config.toml
d_model = 224
d_expert = 96
activation = "swiglu"
lr = 0.00313
Below are experts of layer 5 (counted from 0) of a mixture-of-experts language model. Rows are named router (the router's row for the expert), gate (a neuron's input weights, with its number), up (a neuron's input weights, with its number) and show model dimensions 0-223. Each number is 128 + 32 x the weight over its row's rms, rounded and kept within 0 to 255. Numbers have three digits each.
After each expert's rows: a language model's description of what the expert responds to. This comes from a sample of Wikipedia text that the model never trained on.

# expert 23
router:135115164080050121159134174139116099195117134081157122139131171145143148167147134109094095151121156104124162095081182161117123108194139138127151113091083120162167185116160161127128131109154134143137127112143117091114159114073133126119132110128150137121109091172143138106119156136158163218136199147170141184109103140135086109199094135121133154090140079165117156108106098109073078153121159150175116111148102105167093146078135092136155099106175124026146131159167133133131097118125124196143201158071151123110131138129116135085185204124089159165200198131098132119139147101164151114122147156162126150170101117103125118091094175137070126121089131147150117177186110076058055121121
gate0:081194146094120183092247097121071127118139137124117137094112119111122161154164150116124137099187149147126128097126118170130120108142104116170174076145143114157188085128129170098118114132178146136094075147194164115100107166115086137137118139088188136167119097142121129141069067144107133098124130133108126066106091119142141088097078133158116154091093160092123168075124088077096134142160124148065119129150084148120169159149134153086161123142138110150154138116125109160121098146046116099120132114142143135178144093112205093121163127077122098101178149105132138056025149112124164093157140136182093105161106143069114104155129135154137097187121178073125128201112153125174065120136
up0:169077148121171078130089146085154160139078095142059156105165063096092086122127129157153115130124087134151191128158078101160110146110165172079082161083100125146081138191094124128177151129103115121144143131047110076134124091114191128141105127126095141118114081153132130067138104076141120118126113173116131196155162150145126124139126081137140092141141125127153088128138164144192121094101114115128106137110160104109154153114097084202165138066102126138179093104121100117130141114145156185098127118149078124127177144074065153139165151149142087109076098146118113195209162122103103132103153128084151088113102138194156119112084134106076149066109080161075116064143158153119193166146
Description: Mid-word c/ic pieces

# expert 59
router:156174120188133171200154082124151109090083114152167093096153161149144126150131180115086105140143148139148160155147111165163108158117096166105137128125135128145210106149116117143125148091168171131108103111150085147082163183110140137180141160095163138115159163081133156193085167146149088088091059095175131130174066082108074096104075071162104108129157132111119099065061114139091131115083158202131127107165168115135092139149084188131144149156103093159132164112190150174129133092157099164191077165124170134099145126139172154140082081076080139108134085157160100154130099086152122098143160105175146107125120130153177112085116102119084142204119131170089115127094124130176127129117
gate0:125136041132192133130130101179100200095139099115118104092180121043169134171151124183136113105154146090149076082128080182119135080142144163095093139157149118211134059154106102063147135116148122091123112105095131124121101146083103134119125165150134125134087144092109147128190140128137136128139122151153090104140157145134157153067096099141137158097151086108148052111117132173092134161141141180187119155109150151138120131137066131155124111121155122164118156135113057115163156141157139129129150143172175247126094138136163142127179128051107140065173164170183098184184117152138164151140084095135118109145093104142134118179156167199145171157116115142177119106141129138125112113133
up0:138134194123123148123107175091076119143079151175096144144053171127075147093119162018120137176131089167089155152148148075103137162139133132175170120107109160102155173117104136163117076151110142127134137123167115187176175114127127132121136087113133132073104121197144097142074121104112144107080197110088121151094122167124116107188091154186082111130106151118112198132137132102154092073108132102059148125144104149137072108136182165133166156141132161090148087137129194100127138115118154140137124119123092052170135073105095162088097122140112099182040132094112134080066134125101121090152124137116147108143166126118109110124054124090126101122132118112070141092075113063131113139152
Description: Definite article the

# expert 0
router:118097101050091124095078150088087120156120207170134126110116156177167103146115140124167101115148143058150065166142151124086115131094124105124152134174090142118182147171108093128163163201186148133126120130150177135137168121127122168147131140122167160120123166164100147073114095138158147088101095119165142117154141131123136139069136101092151176179123161110137147111147126121099147126152118146100185130096087111142104141111149067104094103133198095096155064140157166177089104115171118165103161154119142119150121136122086163153130120139107092125083109152147160164217158180081110090145131092094077138044120162093135159138178104110167099121143104176093108146183112133121024050095
gate0:073111121120155159137130186187139138095122151114113114113110166137122156149136150085185130143110147090112078167123149138104066087129093100070117121166138169134161103110125111135109102185192155136091088221127196085140161135140118127155161172088140173153127136161136186152146081115132157127126096167129109104112130138114107169112175067092114170138118100106212167071155126132140159114148127127101144134122166131076150114117189105109123118071123158109122128180143129147122122098138180131157171097094156116132163105167132209138155149093184092146139174181143214158151176180108129139122144159077109139082134162114151092153131119154164088162168138141076134129114155176071088138022
up0:161130157124091084117133055061123106139153103125140168156173084132140094107115101158078103097134113159116151062086080148161222209128185123143122161085098102122088152160123146122142129109084121136146142031110097158126097148101118146102110080124082068118129126109116076107131182127153080151129138104109159170138151119147148087145082149158138089116125149132041103183072141119109109141095172114159105118152112123135130138111100151137153114150091095126107168071087130114141146123119090089112082165157107133129076136104115074148091139163088155107122094069119052127125092085155120135131092108152143114183137112124079137108127148115069154113084097119151129140136098066183145107248
Description: Infobox field labels

# expert 52
router:127168138116151114147125153163123177143148124113158121164125168100140114138169148177160144156101081100131149128142158132149123129104110151168136143255184134160121024150147118113137140132146132081083101146115073171078152088105102129159135143113107152177146167168075141147131141117078145155159136127068151150102133126122066144154101145110133123082118012107124145127132095129058164120131131175153145114119167133119118108136156138144094122125154213156116064141136069118120129145128110143143123121136160150060164158166135152109123140170099172155132119182137152165117199125160095060144112102132046117167132134138055186086136114173180094149142174121124102101058165150119113094155
gate2:067155104142094157136088134165086128118157106054076139123169127117095129130140149096085128132189056113127113112109114099122161128090124142125168138144098130190142120091078130145117161093110099141109075130143087118092152138124116113055133071194129107095127107108105103154093120102125169126108089162132061136125084140126155168131153163073228138149143108140170149102103101115136156142192222091111098113108112148212060085095084137127108161105160145142154129096223145193156116088111082164115115163148164123162168082149158145167121146168149141071127103103155130106128166148132136120152103115100128122212120126116096149093113156109157124151054137072135122095148093145139096167161
up2:045142093162110119145102126154101142130111124055088084123158129100146139146147112121086094156177102118146104140140123105133137151115115115119126100149068118178121114105059114128127153085111103150122049125145082096102181151119123074067144112180140114123120113086126105122123109088179142091102122161137080101112100139128141212146104162126218136129163055176157134107088127110137144138201152078143130106100094140192071083096066152106106194111104117148142108112212109200134106086110100166128121162152201094116158085131166124140112169157179108113125110126165133111129159113116160119112077085103157083168109113115070149083140126122138089136048174079152108109120102133139119159175
Description: Technical head nouns

# expert 56
router:160168099140105113176057122127157124130113149060164096101145155195143148148086094097111116115159162113163149140122161163115114171142093170100140149124106161055135102148130138142120159148156146148195080119162078111065167144106101122127082085159131075106140162104099122130128096149089125119135168115171181078066094061167180098068093160155101120129142174112117115074127116055162164132084172088192174095115102131116110112132070122149149149080143136138157142144067151120115110111120102180126096152158140077152136072175164138149152108107167148061087098126132161130190102197091123211132120101177103057156138144105141084149122135137136140135120101145182090137118085102136153130104
gate0:145070160128168061182127086076134134100168150081152080122153145101148179121086099116126114129104180148173127096111134144134109073121217102126126165148148140106097097144162147147115167161117101131119095110110152172134161102101169105115111119176127145118115138157131135084098113076095131176116178125045143185173134157103111148129110123186157142080112111094152113177135170125112119126076122105113131123106108174076130113197146173163164222142139074112153151097122134108179124119167117143102104132114119068155180072090135066071153145128144120120142151078098151105113147182094140141041059172135159191112176097136129178144124167131095163090112112142148108174171156128114173140088
up0:131126123107169114071070062115117120160125113106185094139158083142175146170090100068144132144062152118161126107140133214146109104103174137066120112163133149076050147119134097136113104153166126133125084147120099132161077092113138133143109105145081093132161132136125121048081130107037094125160118079150093158168178110118104150158160110150145150145132113064164139122141130114177095103083166157142130145158149154131092164185148147183128117155059087059110093109145095172113119074112129181118037106090132078125216095135135093110120159107072105072131130112127156113149133114164150169108141196170115145144162116115074154162157147108123167131134137125154084140123126138095114098114
Description: Line ends in tables

# expert 57
router:140171103118080121080172056083098112091117128108171122131136162112144168134053160136084115053163143138142156107111112172077161121173102192122152133161086134173116121110123094159083139077153137141138156112151192172194086117105147104136175124194097143129139114174151131171125161133156080143138129126048153120091093102067141136139115151153152100109054076111106173083135160119163159084125084072121099113161094132105153090102089143190117164161087120152159157093144124195146123139133097170190098144172172112105128118145149117107120084175150153106117135080126107190100143179145116097164147163083129151059139123153140108163137090132061146159124128119100088175153135165125156173114
gate0:128122143117146088113109196084118168197163139166115149084114163136149172114145102063111142125183120058095125086076154107144110133116195151158149146163137109071130073163147139168124105109103166132097117086134071137102117115123149139172131165143132116179116120139091188115111140168134091133173155120107107071116139203083105135137182127122150182130156113153137110126189091107083151110112114128116146073132145162149015109142132108128081108179138091154131091120170181147155089133082126187137076136120081118131159065112095144108132125154139175169152138122065214126120121107105147158140073129118081151106106111195175135173109081184097140121148147127174173126143123107087072094131
up0:116140114124153115081135159076136177123141129166113129093087133106167149124117121077111145107176102065129163080085127098131108129115200162130145183133107130088114061144154117160115077095087090108115092087140095152095086106110151142165159197144124148157155123096089184138079139183102081107181178059106123058148171169084120164156192099135142190147173106150126119122164111136106154097117096120116140075116147190173064120146116099159111099181126096142175094108193140135105124133095156182133134115142084122121175092116110118108134090156131170162150141130095171135151109148105177143124059163089105112072104084184149133202096084138121159141149098156164172126146117069089100117095
Description: Sentence-ending periods

# expert 28
router:099184158085182101085067152120076171181163090075153148125128138076135140134121129091140122134092153150112080116164124103123100143119139156124156146093124093147080140143133122110115169094089135126123077142154088112129161095127068108146123178134128101133140104160097131070183118138134123127137118149156146128156109138087054168189134180108122132125128094103125127146143097081062120107094084130124095099146122129142144129100105119151160119087107090103150141101153061144121149076114105155044137129046112129022066104192143135114153168127073225087118143126117134209099172167177173089200129081114074154170085133153132138116085156142174142073140126106162116145132134146091137127122
gate1:052169084157161163150086121109146099122133092136102159065147155114089047167139140137129152121126112142157107140056188164103081134137144186134107123095119081203088112129160119113081132113088133185140119213117172087177134121107143118180116188080051128113142141126125152151139123116099147052147162152124108129165133102154157139135125134089146084139142188110118150115106130056156149131166111131084122140063147122133117120079095112158098147129198107173181128087214117111109151163111153144124135194158123172170128108131186141161100130076123154085159174107075168144169086147115053129139105095154106154105160119131136119112146127160185121111096107112114146117102095084087115106159
up1:093187051153162188141116133114124086166117113115116156099135168107107098160136137096163139095135134118152131155052180174113045136147164172135100129094137092158097128145143095116091112119096131178162141175111165095146179148101115136189117180033098130103138136110142179137120117140110130073152152175101131141152164118140145166145123154110097087081120190073094156131117092075157151104125090129123128148092165128131119128105106119176085146085163137155150170101193112128111167170095178124097126208163141175137103105144141164181100131112161160110197180112093116139188118135130092115152102100145088188066200115146142127121170154136171121132120099106138160142101101065080103084166
Description: Mid-word English fragments

# expert 2
router:140128112163171174121138070153095124087122119117036147088147046137140115163108148144124137134143139165139136106147158111112154129211132113132101134100131097071132118140155132115121047102096127103196147124143158131093105148168094128076145105195142173150151090133118130127183093119103134136072148117135145087204163165153166109096149145149136116142122092120133067175126131188115129181128065133129156146192083125189114122134167055124107155162111159162132171091138095153113145139159142105054162087088136157120185141109122120102142111118155110207090128130141109127088145140129137189069116085172129138162109137147140138152142156125137163160128163123089132041220098141145178189100
gate0:099095056119147158085106105099110104108111121090174087134123149185127087187122113158128117129106119181126138144193066053121125120082125145168077091123189126152153165091075122163111091088105098147122190112122144180139149154125148163129100115086140146162086101157129124086115127131108120112095072095134123156147162149178136067100161109082126197120117129132157103134144121094091125083137120158084103161139129100101114125115130125116130166137132113042083174177124135079130108119179139128160115128117128123178140140160086184090148154102115064123107152071134084128069065158107169133144177099127164100091120161149139170147171151194146152123185052098202147136116094158108078180070
up0:095150025076178176100147121095153148081097113091124149109150139153122047164126058131156155136118112161102140177188090088101114137097134102132081100136151150100142123159100156123095132113129103200121184121132147129127105112129196120147151084104142157169075134183093110124101103113119080076096086121169122201213149115175140138120169120088128167097094127143120111152164114085107112108103150110106129184114176056128122115108055096112154150157128136081095148181131108056098102148155116108174112099110150135156136175173092117134146129121098117151113156098089135112071120156144170155152156087126133062104126175133112142128102119196105158112148083162167127117123100099077080140062
Description: Verbs and articles after to

# expert 32
router:144146120174119149161175073138181079165124121134089099070139171176142078141110152116103110110162126162131076120147126192160127171084114172106119153118174090123171029132114073135118153101152172131082085098134109176095139170169138058090158140114100140107161147110172156155130145140149136159126100131168124171116081131191058117142110092144096144127142082105096110139074110117077157138115114129115101162145142106112141106127197112168135099131149153119137166100165172126110082123122127149167080074095165125121097211153182151117126139125075108162141095165172097158136127093197142131088132101124170082090109116134147146051104151100129173195133195139084107105084165128169161125083
gate0:116128076176100141090140081102168116128154095143096070112123187144010146133088163052106150136110143097168126122103118122140185107088115122141116133109093169125122072153156115169107083081139154079138077188146110181128119137134114145107100140101165117071112138153125080122151168070143084052117131125183159153093073124162140124090176090106106173139167091107120116128133140166167147129158146134195119125112148102060120147092113123113156091155102145166132103156112163146095131096159145109112099160121119113128152135065090042105110119129141128105132118142151120119130042111227141157136152115148118130062112190114113103183097165104203145105139118128111137151112144089135081081089
up0:128115157086194142186148143157084050154133171143176154130111060126206119114172060168098131093134130138106136116123064172136146120177168109067105093129166128151181162130124152087175175163136125147071121133125153058173159095105129102145114107144125089182157100123157130140111109161098149148123141150147079079140114172086159065165080123082149100124151196156167147108124154120129095157168153136080175141158142140143113134145147153164116143097136118100135156129143125129141146155095101150118114102110110178151116129183179132154116067128082123139171151134132096118120219178092101097131120096145171128164119063151185120070125101153082150139120189040142141130167144179101129107170
Description: Possessives and the

# expert 31
router:155144123122118086153182113183145113095132082078152133106149179106131080138180129110090139150148142105163141113127082157167139144129126144122153159143076192172166105173167162137130153149105165136093163110159058164123160108129119101107087150107098062098096097126127144171114139138126092119093027110152157148048148124172093097164113146152126136131114077195116062148093085120097143145109075167130170134073139140126087095116122160152106149144177157117136176096130073156146116116139099152154101178108161191097120104083141134103129093125094069165147121110158120176201162162175115169074150106090171101127115131163082103087211083104111162175102135153062133107139096113172136154109
gate1:143150158117130159144176098083144119137139104142094182059151071152144078168107107140148107064092146115128140125088130072125102115123172156104084165104104176107144082142092145157143134170137127103177142119174102112135131164132160201139115191219175129123099108122080051125184143143109094116121108143106123143080120160121109076112121125124163107117116126115094119149083103105182136166119094145126106121105162115129116138143098118089078172078137190128092116160168066196183065102127113116114113131142097093131086182112107103155112122080116040160185113086151102145136115117158124126113108143069139127125113155200120120143160091124155146132097134197089092099092150238119146176128
up1:162142172099108140107182080078113078163099083157068163088137116099143148149123147091157106109112136114128165139079122105116114137137193162095078119086117142108112088118137148174133130209141130094179151093115098096135115187152144170154043157197145145117139080145088063132170126174123134071111107090102078140107145179108073121096140095098175111123130139094083083139116125038191146140123142232096112136137147131155100150127127082107120197093120166177087150148169108135144123101112112107112185102108097103133132173145119081125148123103100083194147129107162105164099104122132106190095112141127124135125161166182152154180128113117153157124148149152084068111130125186154167132154
Description: Space before numbers

# expert 46
router:114179132098086119133071159135186130156098124071079153121125150161108078141114117110149108137137104136167167119148145158126109123110169042117135131118120125221162055130126128124140123152111127137087152127138109093143087191058125131127193163115161068115147158149121095066113157154164152124126136118136117186117144164099136125113124121138131140124179151109154091174178118141077087089192108131106100114072131102171104169169169083150114157136122113168112121082178113136113096128103139171155150098128137158115063120152118093094098127148132131101184126128093138037203120170152127110064130118171040154132148122142127109106065192091156175074149122111103064171183091092119163146119
gate2:131194121155131118131137148153142106119144122109141163152094144151115074158097137144141102158141145196165131139165111082129159071092078084143068144143103120131119164147130121146131118154134176193199171121124115134174114141117106066156060158162090167120109122098173157133153102017088082106161129128079136180093123175134102114121102113069136122169142175107145110112174123026067151174143160107136129133100093073073127122132128113118158128144062161097129139161078128124117126116186176139082100137142211109126097158165119065133118103088118127145105170140089100109188173091137137109087094109119093154120117078171185102140117151124135092175141166106124120122075118094127107064126
up2:167181107099119148122146123152116114074119106047129151121111107070152100092103156149079123186125182174185121153166130098089172110116094068124036122129095077185119120154109131154159086125128141171210131097122141156135173176103151113137151093136068104140138131123155124148143117020122145133127120095104182146138091199181111117123114086139101130182143142128132079091114098116071168133145151105142140150129125082132162073143142114092126142132095146130148135158118112115119157129129195139080130099168195130130133140149126024165103115132165138128102150122100091076133189114093151100069101056130106145160110082118161110079188105115142100159158108082083094131148111088130113106135
Description: Name-ending vowel pieces

# expert 26
router:147056107056154115129130177117072098151110159168136113110133140158148119122094145105111099124131100141131061159129136173098111157123088083129119147141117080188158148109095090144142142157145162141172049130155158120101135154157144196152105134081154143134132157146165148107149089135148188101110050131145118118083111090159126136096149089138101161140113179088135158074187112145175171166161135142096171130142113137128108137094168140125117128088170082113121126119142164133108065134146114113131108127127154147162113109119108171163125100145058118103117162152126118120191122147120119054174156093083079089105182134137125158114231073127170128130167077104074154140139166150160007057133
gate0:157158105138154124110151169088144203148189107144133125097060113101150106109102117109145138056074152125094117155122184163157142079066055127125168148100143069152117124095061075095160147146156153106141093120104159132134108127113133120127137191135189136156104110153152097145159109201156146147103104177117138139123211112137134104176134065097139105108099131092133116095146139109131108192175077165102210143104152144148094128076182177079144145091098123161120143120077089149119110088111119186083185136154143090189134143144131147174132132106066150117139106116143105093168094138190176107098141142107097099129099160126138080086148160136186212089135107119142137103152115120103109083124
up0:132144081067178147119097147140140104103109117172123088092119133149135073110096114116147087121126141162147158140162058082151115105130087113148087116142145082159103095108109108080145047102124102149175129146116123116217154170193109105075110138101150113143131134162104096158172097143118107190173117116197112147115108133086152179111088111148153153140080184151124107136179158191205167128133120149152147133149116121149190128116115116177121147072151167148122132081109149117144096151180083097151162099073169104077156095150104094095129138149104140108175058038096064160139150095140100113150076121124142176139141158086151136141130153099171083075112177142151099116120157203140122086117
Description: Infobox and list labels

# expert 54
router:128169140152047105144139085152109141085163068117140145156129133079122096134106108175105149145133169133129158135139136117193144149122135137150129144162141150166146157168110127100144135134176135165153181165106136142141123105187074103110168107117126092104120113154088130148108182112121176176109171130126138168154104088148143183159139116147107180072110138171130089109167088162069087186107101129133153126067173140091136093222140155152116136128140178198102069131142083075128135153117142137228115155115166199079134191112138134093138119170127122092105204133179147084139138157134088074146132129169206135152177143148075170081122109101103122134109159144122070121065144117155156100127
gate2:072139115134084130189114137098099128111160163197121073156154061151133123137148152137133095160089091080160119089082093134107070120156093168093116126132115150092092135093090139154135102132138102151123121124056171058132091114123116123162074117187156138076130131120170080121112141119157103189116148130109119164086115115145118167134133114108109129126190116149165130188152142109130102189129113140176146138110140065143109143146083158179135106056128106081157101158097163096143098143096166127145118096084117140101109104039128179154092218099178159174085204139119118141133094129121166142140144131174186160142151137237165106127135128151086092136127124125170096184110067100126131113142
up2:098089143101060150162130130165103114162151167173149107098185129136104112139134132126106074159104127078131109102123145102160057143211099113066087122129110096079081121102087149159107132111167073162109124100090126104094117146075107109136087144164096189126085156123176110109124205118137125213155122098058121155118148111086086129175141152073101103109168099155133109169164118106124093176112106158164140139099180102149111137120109166170072108125104067081121145195076120120139102119142109125108105101104128117065128093098147165133097199115140113148115178111133070184096058118099154149177119103180168117151121124204140113138078112140089142131145157123102120155073120085094093110120
Description: Common-word first pieces

# expert 41
router:126151128113109123158094134152119177106084122215107124105118114174095166126174098133212119158108089154100137160105112120111141121160098084133102164228141096097166112156122102133104139152118161140112134116163091099152125181131140164127161143155132173140117067168116126159158117154136133085149118134143147120142094101128117184059096118150102136071129142110141064085132162136137138108142133176164117151050128102135090110111149202094094152123182210176125151118085116078134099163132109120199161151204142133156098142161095073162098132145042142150141126150127134168158123115152070129068121103112165102062141143124165142140179083126173104119157098131096182086171097170125161057127
gate1:117105111157149123159119142105146131138131128142138101181115190145121072154123109152159115134170134135099124163083087113107179118127136126112073142128139132115068145148080130166093115137050103162079125126101093061161175140152078074129142091137093108153155082040084103157154036098112168079116169137099164094127115162155084114116074172104100094162116111095175096100124146150162115160130147062097145114093090116210107127105145154142099121138096151118108152080029118123143113158185140155087114091143095124139113119108047109105118104132177121149111132106071106143093155192121139106085176097093179128115152142193089151155129152080219144112149129128126091145105145093141117108157
up1:153095146142147123131142128093147124095138112125143095159141202161127067176142094138130125138209175110089069125075060137124150120171130101125133173111166150110121153120134103134098135129119116155071102149123147070182217176174102087116157087113083143153174102039075126137130077080117158105142149103166149103134101163178104105100059161067143121118111053076147112114135174137108118156109190075106127166127106127139152134117171166130105173168091122110146129082070129174107122145146108093104098065180069158142118125111085097143109095129114129134103132093108132143135181177129126123144196076115175162145137115176111186167112165105166129074135106151151117156079179115140148130118
Description: Dates and coordinates

# expert 62
router:116162142147153160127122157114212149124148174112162131166146131117106089148160150160146137088110089144127088121143141153162103140179085197115123141153141143172122052100148141133122102081125121053067070128128105127076108133175092097140111150126095186133155148079146122114135117126078111145147158119107144142120155113108030091196112153144144132075138101120128136125118107191193085126131120194193094140106110158124146142084118095153123142142138176086096098156155119090132103136134169067022129119142158128075144110102139152122102109074150113164185145127108139235128209152123127116106128116131090113104113108129066099119147129154169080175111146118127163100070172146112077090145
gate2:141142120144133106140113159129165122164087144097086119108072152114097182160144093130155125079172058172157157080086092160104107119099106134130067125157196218172103131128151127183129067105107069136107120132147110119154166159121127083124130125111055188122099073097108103135070111139111140186164101152102075168141133142108095098108093127164167140143110101167151143099083143135161142195151118103120104154088136125139145145111080099142148153093145149105105129121104101078027153127133133046116131143119114091084117124127067129137138115132127100166121082152098116204116158087106083112061142131121117150113144094159161090196136132158153068138153148152186159132116094100149082164050
up2:132114142099131163098143098099109115121187087173102112144161124139136115091074136102109097221087191094123144152164163143146128120149139093088171099095083042071116129100120159101139190129116154162121188118109097142119082106127173146101122105156202067137128178175173163099160114131159142111093158096178152128113133131151141148170132138064120110127144144095144133131190130095084112075140132131158124119132182130148056119125143157105084154149112105159133120134121164118194136110114083198196122116122147126204137153114166134146172195152116183123122120110136137076150086179140188136165119094122137148148068163106103169109083160095111201112143108121074134126162141108076175117180
Description: Scientific word starts

# expert 30
router:145187158133089160172124063118092121121101210133145127120115111135153071117163125135104143094142140142138137144154161162159120115092141069107154176102123151189146107149156100127109156167112133140154156124144162143150106203206156084109082138094125064209118118147098159147116162102134108070110087112178128132187090178119162091116120109165133203117124080163098127007090099133104125108140102154168175149093151120192106132108112138151144142146147110085125109114109138159136107140151111160187128158102110062168144168155147123059133182151146104177092151125107126092157153148108070082194129110120143116154166116160164105181222158139097142171138129132105110130138139102153141144093
gate0:162051152125118109119135191102110075115080137186123105163096122065111138101178061181099107152100105173091086123120156168140171050087124162140082137122086121148081139065112113096128137105115160110168101125125133132133182132078117118204128121175103085124163144146107144167063133173193110051161136163169102113158130161161156079146156102127109175149086109114111112138194095145060144168122153072122148148116151158126095147152137116196130171168129108170118080158086172097132135168171125134178137108125135109119104142107140099131147035143137141137113106128122157173117110096131101124153062150149155094105147165166122127167160131069131168184128091116108125120114173141153115139189
up0:129066163118132129129121178119117079128079132173112099158118127074111145098151077166127142151106106140092100156110140185146150057118110152150082138144080133114119137081104092116090092129058136099161103145129093093129162145074096147182124095144096077127141159138106155166104160119192100061161142174167071092173101191142158079153157150130115199138083092096117087093192110120116161142161163091113112134088147173158118122140167118182066146143123096153142072146099171090118119164183154129146130070128102115122101147137168102131150035161135130103169127114122150160102108096125083124164118178139145108125170185174112121146172126080164190197144084111133148113130153143158108153195
Description: Dashes in scores/dates

# expert 7
router:126190102101135078096165135100112094106154139193118126145161116082165108128151138134183149102102140116165151149116140030095134138119128182139120117124083126101132150188096139142123103095123102162136086137128161087097144063143126116158116168181095176130165093120145098077146117135105061083118169108034122185133141162136145120172116151092137167108134139146133138172076167170114092088126110109112118094132095142133162082162083099112108184149111165120108058119112134102115087106144110034047174127190121082157156138163160129149162094092139159114157092070099096150177143109109160129115138085087069126182146100153154114089119107161143179122150133121154108116179159128093165203094
gate0:113128113070132110108108074136099181114105106135135122102126116058132147201141120115155214094139152167123120162092105129081126105126160133180143151146118078142160124161142104154113109129140150179163130159107144111143121095091097163138142128218175146099115079082111110120071134155137114196149069142054109107132180087119103143133131151164104133076085115051072052165170078045107150160114123129140067094120151143180152140123129139110166148053061164125147137131183172056122156124102108125117101179151125114157105138119187150168110151193115119122135097133150163059115125066074089106128162148127113107098127121127090145142127105099127104080141158139151156136112158128082147148160
up0:064150082152150185100110123121216089140156171118106109143117082169119111072092160065095082127121129093142139140183142109118145114147121158099116082100077216132163204140081157119155159141100153107084140139143095156122114133169139085105087173070080121133137170134175138121158113104131125153103116100135128122089089156190096109115123072097108085144165081146146121107147152184134058141121150160103098108122118131114133075156108082178113146177143070112142099116108149181166107146123167131123113099116113167172124087139073099117155108077146115123106153118151073201164104144210153150099142104117089173123083131118164087135151119172091108165067085076122090123156076138134126135073
Description: Abstract nouns before of

# expert 47
router:143135110140100190175185098085129090150145110095161098136163128124158103152132091080102116127161089196109152147140100186113105103139101073108164160154102171079114112057094102138101108099123162167154088130133092091104096145091143102088090099080087184101135192109124156124107168126100097053141184134140133089116132127132152094087122168112085096086131192111108088101120130153182132102087133150168207116154125123123140108125119150147093073163157150157128160113081172168112123104138097069077092152099151135195088091173161141139194096140117089161086088157152136136170150132159059194192118170142074149171127104147148161152130133125145091126144129071145084152169163134142108128093
gate0:138128123142102138118062158204155122150124026123159079113113137101137154158160085118152141171111135183093119062083106122182144172100169055144080179158136117154127096170127158096111182115156118096174105095115113134123135202142156086085182147111127155118172111186166051112125163181216135112104126084088091160122148106169125155127140156099140127108090134107101154214169152138109129153126151150131091184133191126135123146097138119152134146112112185172103109179133109134124155096096195159177160116142132088116141139131132131135167121150068194123102095150152111093112104138146120192124120107128173107157131107173134165166120107101110117123173100127198101103112143147085176091112
up0:167137098135128156131123109087102080154121118167177138092123107154109147109156062134133165149158182135166166155183181164026120146153100056072138125114172148146157196161130140084103087132102083104052141146164145156110113063154088167126142174146116139135133159138142132152141060152187118165112121139112114154090146157105125148126114125078060123128117144084145156064139146192161070135140137117088152116166122121175123143167171108168105146120150147107136158172123053169148123128174159131198185082152133109219128079129100136059133099136135153141146118108115104193161095161102111184142169145125139163165121106136152139147123157144128089143133163163060094100124107140123095145155
Description: Paragraph and heading breaks

# expert 24
router:109153122127147151102170115149088136125145090139164144145119057108136094195074123078077111136119078158132138116131099130125122112139117052110088109072157129149111167116117124129074137144134098143106112112188189103138120103175114106193156136116130130120172072069157104112140131134189199177126165127104081124129097146084170086136099150166131107157148185134096140156137111098187135113159208111086088150132161108114113102156115171140084145126070171109044140151135135069130171149120145125116148109079104171145124111186149140148115113101125075057160147143079102158084156144117106062092154130119136083156113122123151103150050178123181141089133163114105148119051135166158065186135
gate31:106202077134181152113150124142115087126133149137122096155118074150131104112188096103079111142074177152149145198149149151132143088128235133087142153115145222146101139165145084153112143096104166057137131084130138166117080174080119120162121078120116172214136179139148103093192147068134125139108110098132111171108095132129166083093137084188115129124122182125134094089111153102123100130102166158087113079115119187104123116143136131096144135117066186126125147147120094115136137139115123134134105112065112163126133089122160039114094108129159129123118140142092179173165151165104102120165178118101150096134122120118123126089070071179135127149126075098130140091136113088174068129077
up31:144152136084111187133105138120120148100164081097155084113136165161124124110125115102140115116122153138139096200127180090148120069159131136099132099078108169140127137147075130108062113132137158083145125148171149179178113158110068100130123079138168143194152110099124114119136181105156180187125155156162144130139133143149130106083144114149164108097187196137098078140213135139090169173111179149142150114133137129093115137095147146117150112179080152121108112131105151137139148113099099105135131095122073143137099158124207040083080101131114101135119146104143144124136131159127061102171221076141131090124143148140091193085079122133104136152178080118112073128187071148168044181120
Description: Articles and word starts

# expert 44
router:080135154099159157098130131194147141171134126083104170088116149106126062149088138151092101125098058107138145135162102104179109135103142156121151122096177082103088135093112110132181134114134083175110125120122126130180146137109144116160081145170118119109112115145117131143146161136138119225147081137116138151115174097128080121167131117069139143128116127084123126175112112099099144136066193077079104102144167104112101125180093172177138128129107137167153090116172050080120147112124163186068188142099146209131064077104104110091133167160117168150133131152110107211156151172162178129148116089141064149171110124142154076142077151124195177066153155135139090088113148091135149101115
gate0:157120144127133208137156101150160151146150069139117124103166061134143138117163162098184173033070143124090176113166171150165081160055145169125064139060154135115159144146134213102141170134121153098112116128090111154095133103193152141113119103105098110146148151096154143155137132149117152106090160121109139134092150032151167133084137177129110138136125145158155157094108145105186134098118103154105076127148094136137184163117164129133151061117114110154098103112146128035142183164173100081196148051165135132116089152094166157134119102145138150144159139150181075129115182149109144078128128133143173126142174143106100091118157130152174068138157138105124086097111135134135079147132
up0:100116150119078087090088158129135065081148120134098113105138163129087138144125075090067148144162137101110125070081140112138141129110113149131165128160205115156066153135137071159102075082139075153123131158153175123169131161139164131162106135197190171084087113080089100116157134140170076133140064105106168140137105186122130115175130095116179122133138145090085138143109127183132161185109103133144139089119154160127093121078117162125097184124162117101101112083138068163179105115085139158074109190121081103158105113097093104131119119137104158176147153140101139109204047129132138163169128104061142197148155128152111146202126143091128133123138101125174143135154073113091177122076
Description: Word-ending suffixes